Below are experts of layer 2 (counted from 0) of a mixture-of-experts language model. Rows are named router (the router's row for the expert), down (a neuron's output weights, with its number) and show model dimensions 128-255. Each number is 128 + 24 x the weight over its row's rms, rounded and kept within 0 to 255. Numbers have three digits each.
Before each expert's rows: "raises" lists some tokens whose logits its average output raises strongly, later layers aside. This comes from a sample of Wikipedia text that the model never trained on.

# expert 154
raises: "enough ", "households", "how ", "impact ", "against "
router:120110070118130097112136138134134121127141094132162140139100149149136131114118112130179158147100107147090163118144101159133128112118113113140105135152151099126078113146093098180100104125144111141118052119148084119131128083159150112129144148136140196157159114123146132098139160127126101147103113128111141107161113132125148161079107146149126135133116131134129152113091132149132127144131
down0:125064162152133138127102119128130124142076139075128148136123101149121127118124097139110075102127121133127148138159153124090129121131095144134146118128153119078131103142196121132119108133110112092158128154142091152112133119142117179130126135113089140102145118131134148134089152143125135108130130129137140137142120123122087084135124130151144132117114123108147169134119138155144124101098

# expert 159
raises: "part", "B", ".", ". ", "B ", "bor"
router:117149141130135158116122138156137142133107151178125149145118119135143141091161137120127111139116103115134089083116097122125161123142148129132173140139128122171133085103139169159122140114129156166117126100111112159117152096134081130135165103088082108101101144130164155112114129082131115154157095134150160144148116107150060107174070161116167130117096116105150115164144122146127154126137
down0:110143108138129151116110155133114119170105130100109122104149189123128116103080111097080072107109140124125157150134090120124113147140137103149114147182131142091136143096104128151126137133118127124138117113126108088130148112088124103144155164120134099131129124133107125136106113119098126113093117134141116131162137101126205166148139079136184135076134151148093121058120134100121102143155

# expert 41
raises: "currently ", "needed ", "clear ", "defined ", "seen ", "listed "
router:107107109103107133104119153139109122114149127131182136130141075108128161139154129124152128106123132104100117159147133142130117106106110066128107164104130120142099137101136125182169109129123132126152076081132068137118153118134112117134111136126092144122157100131127110135136124130158130139122108130104142101126175123091141150185120185103130141105141118150126139150119088117152117146118
down0:113119140128132132096184084139132114105160124069130115179145122157119126126165105159096099097112166085105123127125160155149124122146139130112158105155131128163112105097118131162133146090127117140125146116137114089125098146118132102139152140144109188139123120163110146113186109102125143124090155129135135108104124157134079116137124111138157083114173104134094122126092133146090137096094

# expert 78
raises: "\": ", "MPC ", " ", "), ", "Succeeded ", "198"
router:119089136207141125102148118132128133146142095095144120104151142164168114148124113090129157191128112120126196124130125127125135119132102166109118157123139086106134162126102077110113145157151164122145137135154092140124122163171137103137057140123118158119130123163111112129157159118082133165121129130125136123114075105144110134153142141111114131119137154133118140158120112121126152147129
down0:153116158161096155115145112118118124131146084076153117125126163149177112087156108146138128137143137101169141126150151093113122115127102118129116119129134120096098109131125085063102166148145147102146135132103143124140129144136147109137117167131179132136152104176107119079139170133085152118120148139117164110154134158142143119137115098126103133123143128115116123124119104114119135126130

# expert 175
raises: "respectively", "ts ", "sides ", "== "
router:150087100162105130127133108131127113131143115111181101135139121188124144119133123086131139158112135142114171134175160149129104079137120126132140133131162104121131106108142127129118133133181154131159088106145082133087144142153163103157099176121132161146160096157133119102130154111104095161115118120139194138161101133127112137140115129111143155121103145140103152155162110129139144151114
down0:105085138154129125146102064127133111133112136093120114118134148149133119168107172120152121193108112147125186105110182114136120144131101157145115117100135124103099144113120086136167137109112085125143112163152110132123115152107130146143126113099150112167126117176097104113112141138147188136154146140129117134134109103109130121137130114128080147103140142142100150154141117112086133188142

# expert 61
raises: "k ", "th", "), ", "ting ", "th ", "\", "
router:118103118135123123118121153155137150160090160162134150119087112128133135121168122117075111145101114123088102095142106132088127116133115098160182112143150081160140098156111173146111145149152137137118085128113111160160116103167129128151169110112114127140113131114150168100135102109141111132129111140118155159104062109133092084146138128114139121105122103135086117122123153157142168100140
down0:173142101146155138142097098141126150125128106128137147157112154120146166138096123123137103206174191131128166125112170106146098117152129170111151127112143156094116133123139049134106088123126134131153106135139147146145132148130133120119131120108112183120109126136149110117131115117161137096135105097143160150148134146125178157114116176155084144158136124134123152116149145129115128117128

# expert 42
raises: "). ", "om ", "ore", ")\" "
router:103098089137116129121122131168112132133106157096113136159128151094117098103134104092097132106133104119128121132123080152109120138141114138141162131139178109105109155124123122172113116140113059156132130138149151116126149132133120133171121118112103101155138110099124082114139151097101142176127129110137154160181108167140152118144145125096169114106081140135126131138135095110127177138072
down0:154147099106127170115173137127130136131146141176127147157138119082178144151112103129159154104095131113120133122149112140117104143104172148146134085134084119175164120161108135135150172155115088171137101118117121157119130147119132131136156123138158184116136115104127146095146112137165121107103123159132098127142131092134079116115142161121087108123151108127135158126126087130102111113132

# expert 88
raises: "degre", "add", "so "
router:110096118109119158146126168136147120156148112106126132166090154072126149081098147144150150116129105154082111173129132140142110119113075152124143148140170129122123167123117080117124154136109094157159091160127100152107128155126119124163170139153108112164146115120115152114148162140125146150107115131123115122099112128131149128130083153133145103110094159143137159154114155166156138135121
down0:091128114107104166113104147133123088116082130158148127097131111147126108145180098140128155090156148160116168126135117140139133133113135136171147096124124143123111132100142180171158108194119088099137139083122111136136129071126131132114107129136108179099161105060119162138130112132161098109135134108108067155173141149121122105134112118113212152093129101128089117092114164152133133097128

# expert 112
raises: "Prad", "ing ", "whom ", "etc", "November", "beet"
router:105124129113148132080137161171126136137134160160135188117113108126106171119159145136147131121109138086139102155164110146083140093128128129103144107096125136128102100118120111151140151120175150165144091118147123158107140108147135110160137110125102131122117102087150105123118155083107079164128123100109130139148088121155120118148130155094165114121112126164106150157142126118167153094152
down0:105151124131136176127130141127146140131150135113139118126140146124138123122163136099129137140123087112139115103137107110148159179126142166137111184138138140093101122172141135085143102158156140128120129144080137149117126154125144127149167120110126135125093130133105110115146114127102099177119119154127117111138143043131080154124097157094110120102140127113102139172127129143116123134116

# expert 142
raises: "shown ", "recorded ", "scored ", "converted "
router:119077151144129121106134122143093099129142100143129144147127098156097152140125138145161101142119099145122140142158134150129122123119130126140107132130158128133095151101152112148124137151163137128161095090182120166100121118138111139210131128105110152143134110145114142115154129135151120136090152134103190111096158132104161124180097148112154111113090129162087117152150158102118137125120
down0:143129119121109152107111114135065137161125137157121129123105120116161108109173171115130111127064109159124110123111111135094110132130099126108125180095152132119129157146104114155149135097128093085152120117114103143117132158140125089123088148152132128118122157112138113114142149074102111142154119139105094116141092097122119114137142131129135113146126106089145144137137066151147139137143